From a checkpoint of a small mixture-of-experts model trained on Wikipedia.
Experts: 128 experts in each of 10 layers, 48 SwiGLU neurons an expert, 2 picks a token, a softmax router.
Training: a variant of Adam for the experts, 245M tokens, 7480 steps.
Below are experts of layer 4 (counted from 0) of a mixture-of-experts language model. Rows are named router (the router's row for the expert), gate (a neuron's input weights, with its number), up (a neuron's input weights, with its number) and show model dimensions 0-95. Each number is 128 + 32 x the weight over its row's rms, rounded and kept within 0 to 255. Numbers have three digits each.
After each expert's rows: a language model's description of what the expert responds to. This comes from a sample of Wikipedia text that the model never trained on.

# expert 6
router:164143170146130120202124079086157089093125106128102135098059084124097132102115137154095142106093114108184156134195137160106198145123140111155174153185180072156144079137126102145125099139109109186142174128152100116165147130171182081148110136141112169148156122085121180133172143081106118079
gate0:082080141125156125099084142098113145110148095078060076159090101117145155146151129151130148115155134101117159102198194115144175093150131139124140161132099180115234105124097084141192136132145140103161163124125056132111148159117142149091122138130093091141186117141172171139077141102104111178
up0:116206171141154072179141120160166096136089123113141123108144082095112157058096145109154119168090122163136129200143106112103109127170137116139137136151140091189108125092112169154124041155156083106096105105135150179159130164165138143199102167114111171132092093069118123143168106167122098106
Description: Possessive s and -ic suffixes. Possessive s after an apostrophe (People's Republic, Tolkien's) and adjective endings like -ic, -ological, -onomic, -istical.

# expert 32
router:142138176168162098173122138141185146102113123104136094087075072161081147102119134145130170130117118111194181157141183113101153105154187141169187136156179112094119116076101134165151073134119093196110145084161104196129169165174117103153080127117102149142120104113132164097137114089120100084
gate0:123128202182206090123139109119101147067092083064131087066120151177157139124081110087164147146152105177107181148146176141142093165147126108074166117157156147104119136158086118109152152076127117112167126155109115136174130105182158123154139118158098139079132120074130169116077150112105118081
up0:088108184210204086107139130122119150085085107099167088092170143168172108158106090075150138146151134160122166140145192101132068147132164105082145117144139160089115157164123126078141139056104113119157115165115125126159118116164172140133143108187122134101125142116124191135050113150134108093
Description: Capital N, table entries. Capital N and short capitalized pieces opening song titles or abbreviations in tables (Never, Nobody, PNEM, Peabody), plus of after nouns.

# expert 38
router:128115222117185071153111110105155145073117090087075100124084125138117169074077172135097103124129115105185146174160165107095126159165165128150144122174146050126146122086127079134139076149143132163176160120143111150179136158149139132183115122112112159134088108082117182162150111096148132103
gate1:151126093144187091153112111133165127131084148100163120115126120128119135141122102121153133134117107122101083127097116095065112178159155189083148128188176177132117138097073111174117165148124057175136112080136015140096139138175120173205150124163121104127141119097135130135058088120150135153
up1:149121099133176128144112165123109149152096160112178166110145128131157108162166111089160122125108124101131086127085095113119089197142176139077101105151118160115118146135089126130075142109114079191170048105108083114107119086131094184171169117183165087092094149122136106158054094149190170150
Description: Foreign-name word pieces. Middle pieces of non-English names, mostly Spanish, Slavic and Turkic, such as Alc-ald-e, Ib-arg-üen, Al-en-çon, Östers-und.

# expert 21
router:150126169126182113185104055142179132128066067117076103096096113124137164088146146180150166112085133118141149143160170107034138130119131156120170142194187074148144094111113093166153110175147142148107122099134096154154160154161158100178136160113079159111145099117124164147144143146129089103
gate0:111137125107113116092094099067105104112120121117161169167078109072150189103106126143138154137133085059152144144206145065066133167124170119154139146141136109187142116093137110124120086171162118209122110155147177170139118193157111080133122191133145172128145122145126118113168080126129072135
up0:140163137129119115135141104172152126090181123126135107094113164183110101126098132149123125098104115123110119147119126131210147128139030180152159147155147089094130105138146116152122128175118079143153168084098082136187144029139175150155115093100113076152159113063110167106160153090059141115
Description: Metric units in tables. Metric units and table bars after numbers, especially sports results like 50 m backstroke, 402 kilometres, 225 lb (102 kg).

# expert 44
router:114086149108154085155140092111160095117125118095093122092120092139130151082112135138039146138107122128158154126159165104120189149181198108115202138165177077176122125123144085180121090137141136166151160075142096170167144173168171110166126158114069127132124082073145161105157149153105121090
gate0:099119107168151056159125027122130111094124107110148126125095119156114167134145127134176164117057099159108129120111174086122047120039174115145110137124173103101151134127134176177110102138133142153131137098134139153152188100127173128201075161151101143122094104108144135105122092108135107069
up0:097128101189143074121167033103090106147121164153155147080142140161124147167145100147175167146148111167112124103060153133178125131088146103123081150126081122121118137162169198174109176097086163117126129113081136126180127054114117157168085123151136097114125153194093087127112120153154115128
Description: Space before numbers. Standalone space tokens, mostly before numbers after month names or words, as in March 1898, born 1995, Side 2.

# expert 56
router:157133175146153107140128120129157110109096101117097113095089105099091150102111155165128136104103084097154142130148135091094156144173180114132182192166146078154117128150135112160140091160211118149145162123169095184182167143184191097140068157101130163150131050095121148127146091123080067124
gate0:155148109149119125168146134096112175122196160171113092117177097082114130105111160056110143137131119124134116129111142118099053098189179166103124175090145100166120134087177129115126147114168136122105152068101142121097137120117186178165113140030115083179126124124142135167061142105123101173
up0:120063140185109148134083103133188095092107133114167104072135117151153122155182079128117103133105204160109128103117127123150117165130134161138115136141122188104156164153106175122121059095119123104119156103140058111168079148141088109134167146158182132104123158174120085112096143163167027123
Description: Digits 6 and 7. Digits 6, 7, 8 and 3 in scores, ratings, years and quantities, such as 6–4, 6.5, 6 Mach, plus bullet points.

# expert 50
router:185161150146151098132083089159178093132116106130123113090085079072110174102148139153100162116093113155131113166174144105071143081147139136153176197174194126169128117127094107127146072152153123174080131124155104126175133165147151100169099218121095168160127100113137137107129141124070089110
gate0:096159097105126126106155176058179104128138119139111139140142134053146137146156153137120130097145172112129067135109126111166174158177113138062110138108087134137169150113100103143126109149118178068129124065125087105108157145150110096106127122134085192170216052153134139153123097157105194171
up0:096148129112107107107095102153151088147094158159187113184144176190127122153132097137225141189129082151124172105096143085170099133126159113094130127125145126162079137131091143123095124116184145145120067104142101140074128185114095059118110142082117170089085135133203125143085129100112144110
Description: Abstract nouns after verbs. Common abstract nouns and participles after articles or auxiliaries, followed by prepositions, such as interest, career, money, speech, dismissed.

# expert 29
router:147123189135142099134091118112139104118114087092086085134101066123114136076129121154104140112106113147162156132162146116097222120175105115137211129136181085143180098107084076159147082135141150132131209121121107133158130171133159087161060158071101157145109112087122169123123165116084105136
gate0:192116111199165075137132115207171045104143093109099114128053128129147129101097122116147144107103120137103090140131219107081136125089202118165124154107140198148126152138119159145107145141128123155116159153160135118120112138162122152119052159135142195157127110110130128131102134079113092088
up0:122117161065135128118158103058138160103113108098085162080135123129098168146091142184089159171135097089165199120155140111101117127168110171131138145152162072174111104075135085162178100161172085164156107095176091176119167125158134115131163155097084096152148095152122177102153085149147098094
Description: Latin-like word endings. Suffixes ending names and scientific words, such as -us, -is, -ata, -ius, -ina, as in Nicolaus, Ladislaus, Miami Dolphins.

# expert 60
router:130125194147150124149108096163152085095102070084079133104089093080134159092113137159139172093105111133148131135130173125076156131182191137160181127119118102119146159071095125181145074153163130129107122054163083181172170147151158108155118141084073116140152099079125169131114090127101121088
gate0:095178130139159079169132136051161114130146081105138113053083157127097178161094122149070147150110097095189128137114189091101130153114109149174126155147196105093164107156156109143163118135147115158169150103151129133110146169149149089140068118124064182163160106099106130131140143118080105069
up0:119099139083128144096152143132081131088123103063094082162110109121103129126141094106153106125139162096117155125154114110077169094180196111106099118133090123181162106100072096120157117174136156119079152171211119155209119127119105153146161177068131155142080102087137145062165107143152132165
Description: Name-initial syllables. First syllables of proper names, especially place and personal names from varied languages, such as Hob, Mal, Ham, Har, Sul.

# expert 35
router:179122173135161104132124086132147095130129092095094112119073082118080169128093146147114145102117088160150142156170213119057146135134150095185167135180147113143136094082089130146153117158177091142135157090179083183125169145162151111158071164086085132165128159109112157085102109105114094087
gate1:168132135134161111141067073057134129120129130118116126176125167141117139092100106153119117127093108116160118150195143105029167132100147028157117133213101120140129083153118100150092132115149093103150191092218087168125131117098131093137113129128131140145144138137100163152162106120136081144
up1:141165112123120145114093106056091150157143151149152148204154176151105116108067075109153095122141144147144089159134118132064160148082099024189097096175091147114110086153136114113074111112163117086162135097190134132128139090094101106110135098162111121135112150167098168114168097134150135171
Description: Opening quotes, and. Opening quotation marks before song, film or nickname titles, and "and" joining two names or clauses, e.g. Jerry and Alma.

# expert 17
router:131113214129161090128117122147152121105105101099095136127090096089143153096106144196089124125093096110140123139162185127076153159168165100149193114190182044132178103117104072167151091154129121110140150117167071165139162175193161116157132154128105185122158110103143122114131114112143101132
gate0:094034158080163137139100129203140130138105113135126104147108153079084129118121111220151114167185106031147130110106132067133143119142171136142122161105091112127076108118098151118092148159141134119140067182119108111160107106078079071127173159133135139115117120152135158148138124162145111176
up0:126152109134114101064146148119088129117180153151040169157120128100172131086105171097091149068095103136075065175101135165100124136170131150096167102111121136110213192103173118197130105143155128144119170119163159112110131146140169182095128159109106134114145137099120079121094117077127161119
Description: Digits and place-name endings. Inner digits in large numbers and vote tables, such as 3,656; also place-name endings and nouns like Street, Hotel, -ham, -port.

# expert 2
router:154146206135137069143129074152105130108073104098119140103089109089117164098099166172104162117117113150128170119177173086094168134165175147124133125171185108191128109101144103162140078135160113165124151107168130179122130169156178129156146164096119161167150041083104141116104113109088084115
gate0:173061152087147151113133156112110110171125134121138153128092124036092117084111164090111151083160141098135114152170133156135154159123125082153150122166120099121093152134157129142136101211105182091076162090139137102135125183093129060168190172121150151146138097158114135061167113142080098101
up0:136144111109077164125070148124112131192137165141125185136113136079136081121145173086113101080099145119072126108122065153180112119129111100150127133161092089140106161188165173109115103163134139113094136122137153100140084176140136069125158191186120164103195129123099083132124178163065084153
Description: Year digits, negation. Digits inside years and dates, mostly 0, 1, 2, 9 (19|66, 2|018), plus words like not, far, Co-, total.

# expert 22
router:126109168139167078129121077121107096100106096103031103111102077120136166102120138170076129107110120090162125132204167146113157100168187126136163141156181076158179108112128089178124089168166124156148135093142118168131171169115127082139131150066078150153141125112165152094161126127122096081
gate0:104131137125167116168124037184117139101065052116130153095096156090099152108122196125130149082073066143152113165153121091121125140119100214126137084117166087130154168121041156136153151134102123097135160094101103081138115141114147113155120155155105133135134131057120158135150116118115151083
up0:173136162137130093144114143101138145150165115092113087139092074165100102091081099177141169151115180143113177164179168150104140100175115062165180166163130103116068124140159085112156081153101086169092176108169124142160131111150155154153094126098095161181095103127084165076087157126100108126
Description: Place and competition names. Country, region and international-event words (World, Australia, Olympics, Championship, Korea), plus syllables inside Asian and foreign personal names.

# expert 15
router:142132212116150116153143090133133139142117110092077142132093061146117153086130155100135172113114123113158155170185187100092130107171156133143164177177146083148104074106116133155153078162138132192100169144158131170153136124145141157210131171065078165157135102113134165112114088088112094104
gate0:102100143101095121143141117180144090143164135123099093123095085090091118106134141185119130079136177071169127153137140097132124128103074171200130144114117066084153122118129169124108135185113050101134161132145118135155115112155142089167156162054128145105108123144153158039192105187139162135
up0:089094124121081136146168159135109101160148162146127109144112104068126084132174151123172146116158167061154094182109112108158089147105064161193105099086099073090129112166123152082103138162086106076117153150123138084168108101126119165178151125073149105098119160160150126092160070181157167147
Description: Genre and medal words. First word pieces of genre terms, medal and position words, and table-row bars, such as Hip-hop, Liber-tarian, gold, upper, fish.

# expert 37
router:116143184175130094133101095124143077105034088107103103087087082135142148072132120166101176126119123091135145109149141125066179118163129111124172118178156077130170088137113109177182143129147125139082162107111114178123159188141170081185118148120108173133164124099184152119099121120140095086
gate0:114143122109102077146100100183146144171109105118131135115120188071141135198146069101158184145130077150111116113130169135163117121089070195138126147131136161113158111152117078135075161133123170101131092094118119094155182051123176149148097136160159086161101053134157171132131147168095124091
up0:155126125145154151113126138079144154083150106115109133129113099156121165035075187163064095140091138094167184153169125055116132129126174101129149150140181094169069134095128152144173105134144095146149161149158128184130112173174109114055112149087079169099136144109105093108144129084102122154
Description: Name-ending fragments. Final pieces of personal and place names, often foreign, such as -er, -en, -on, -ovan, as in Ebenezer, Sheldon, Moldovan.

# expert 58
router:151146131135148069165077082122132131095116110090106120101066118105093174132117169154115163120126072142107151158173190101117162126181160150162196163189156118150160116068094101182145114140143095131138132091145119158190143156186157124157075178125108130139118103079137188143126128080089100113
gate0:128014143112116124098129155124157094150148096080106129211108096147109135095174120198106113123112101135159120125171156161115144113147139143147118112122114108140165103112128107106133095135214124108127171083172092096122163086153108134109092123102098151130029126139192097097184153096153118126
up0:150174156142154118172110105153158160075090102137090089098101099083157140094077167092099176098098133108155147123142128105099110140129120149155171166181167099170146100156130123142164122149100115163090099178157106149168159192147151114158159163104108158180198126142079184110060078157127100098
Description: Standalone space tokens. Bare space tokens after colons, commas, pipes or periods, right before a number, as in "Children: 2" or table figures.

# expert 54
router:123138150131166091132103101092157120125091113070060122109088097123137154096063138168094139106117066110131170123148172127124150142158127167134151160150193084184206084114109102170156101130120136187121138105178099148151184164178184111164145185111109165097149115081109173127145118131124092112
gate0:146064148163142122156144082151127112073105102095082127096090144160120158107127126136115142138096142092140143181149115117088156101136146174126166146156205078157147097106135130135201163157168112158129171141068124146191107153114164140201101131138118104149108128074151105099136163158047055140
up0:142171126102154101119112138126180103155128137167201155114140093074110115127098162181113115125154115182141097103127103129091101143143138056135118152129078133067097122156063144142039073102126130083142059130171129147097166110145092073126134130081092140121144127181121150121099067143190137111
Description: Year final digits. Final digits of four-digit years in lifespans, date ranges and discographies, such as 187(4)–1951 and 199(5)–1999.

# expert 46
router:170101168144160098154091098127112117107073120101094121113076091118123135099107119167135165126107117149177133142173165132087146130171158119151179131185180140176164103089122120172155101189156135204138156113179116160157154155203162118149088147113088141139125083068103133076086096141100087098
gate0:164083104165110109123149031181172094155093094095150091124100142131086119065100135129123151122143076073118170183112182087100166098084142151129172149104143115125112104121134059156135129150124144108139105142180104175169160184168113118162149147120116198154112091164141139134159093139098108101
up0:141084074178099153094112099189088140141127133141144121159131172122130123151129086094151156130156102066116088149090124141141157147120066190134110093100109123090121072195174087117139165130121183098178069144095070128187163173140121084102138113149101098122146156176128140093135103174184121125
Description: Initial capital letters. Single capital letters beginning a split name or word, such as H in Hana or Hives, M in Merv, R in Rafferty.

# expert 34
router:169151189129149091147149090137157101095113103086104138103113123149129178075082123158133188099087127142152176166184139087107129154133168115155161121144173079109158066114173123156165076157127117163136151096152130112159108180142190112189129130090102153150151089078178159080153105110092096094
gate1:119104170180185119126148106144121146080117137173087102106129105132119133103102148082163173087080167119114095114166156135090095112128187127155135099087121041132114145137193168125171176127201129133155149140131122137178148164142123179142103096122080037127076136093137110137134121109192112145
up1:110092140139156173145157120143105133089136143151088138108107101119119116098106135090161223091094141084073105141151149151120101110119179159211120099100110054129110124136166162137172143166163064151161140158142107127159134174117129138168155097084096067157105166061164146136166094119182127151
Description: Mid-word fragments. Short subword pieces inside ordinary words and surnames, such as et in caretaker, ol in golfer, ort in cortical; also zeros.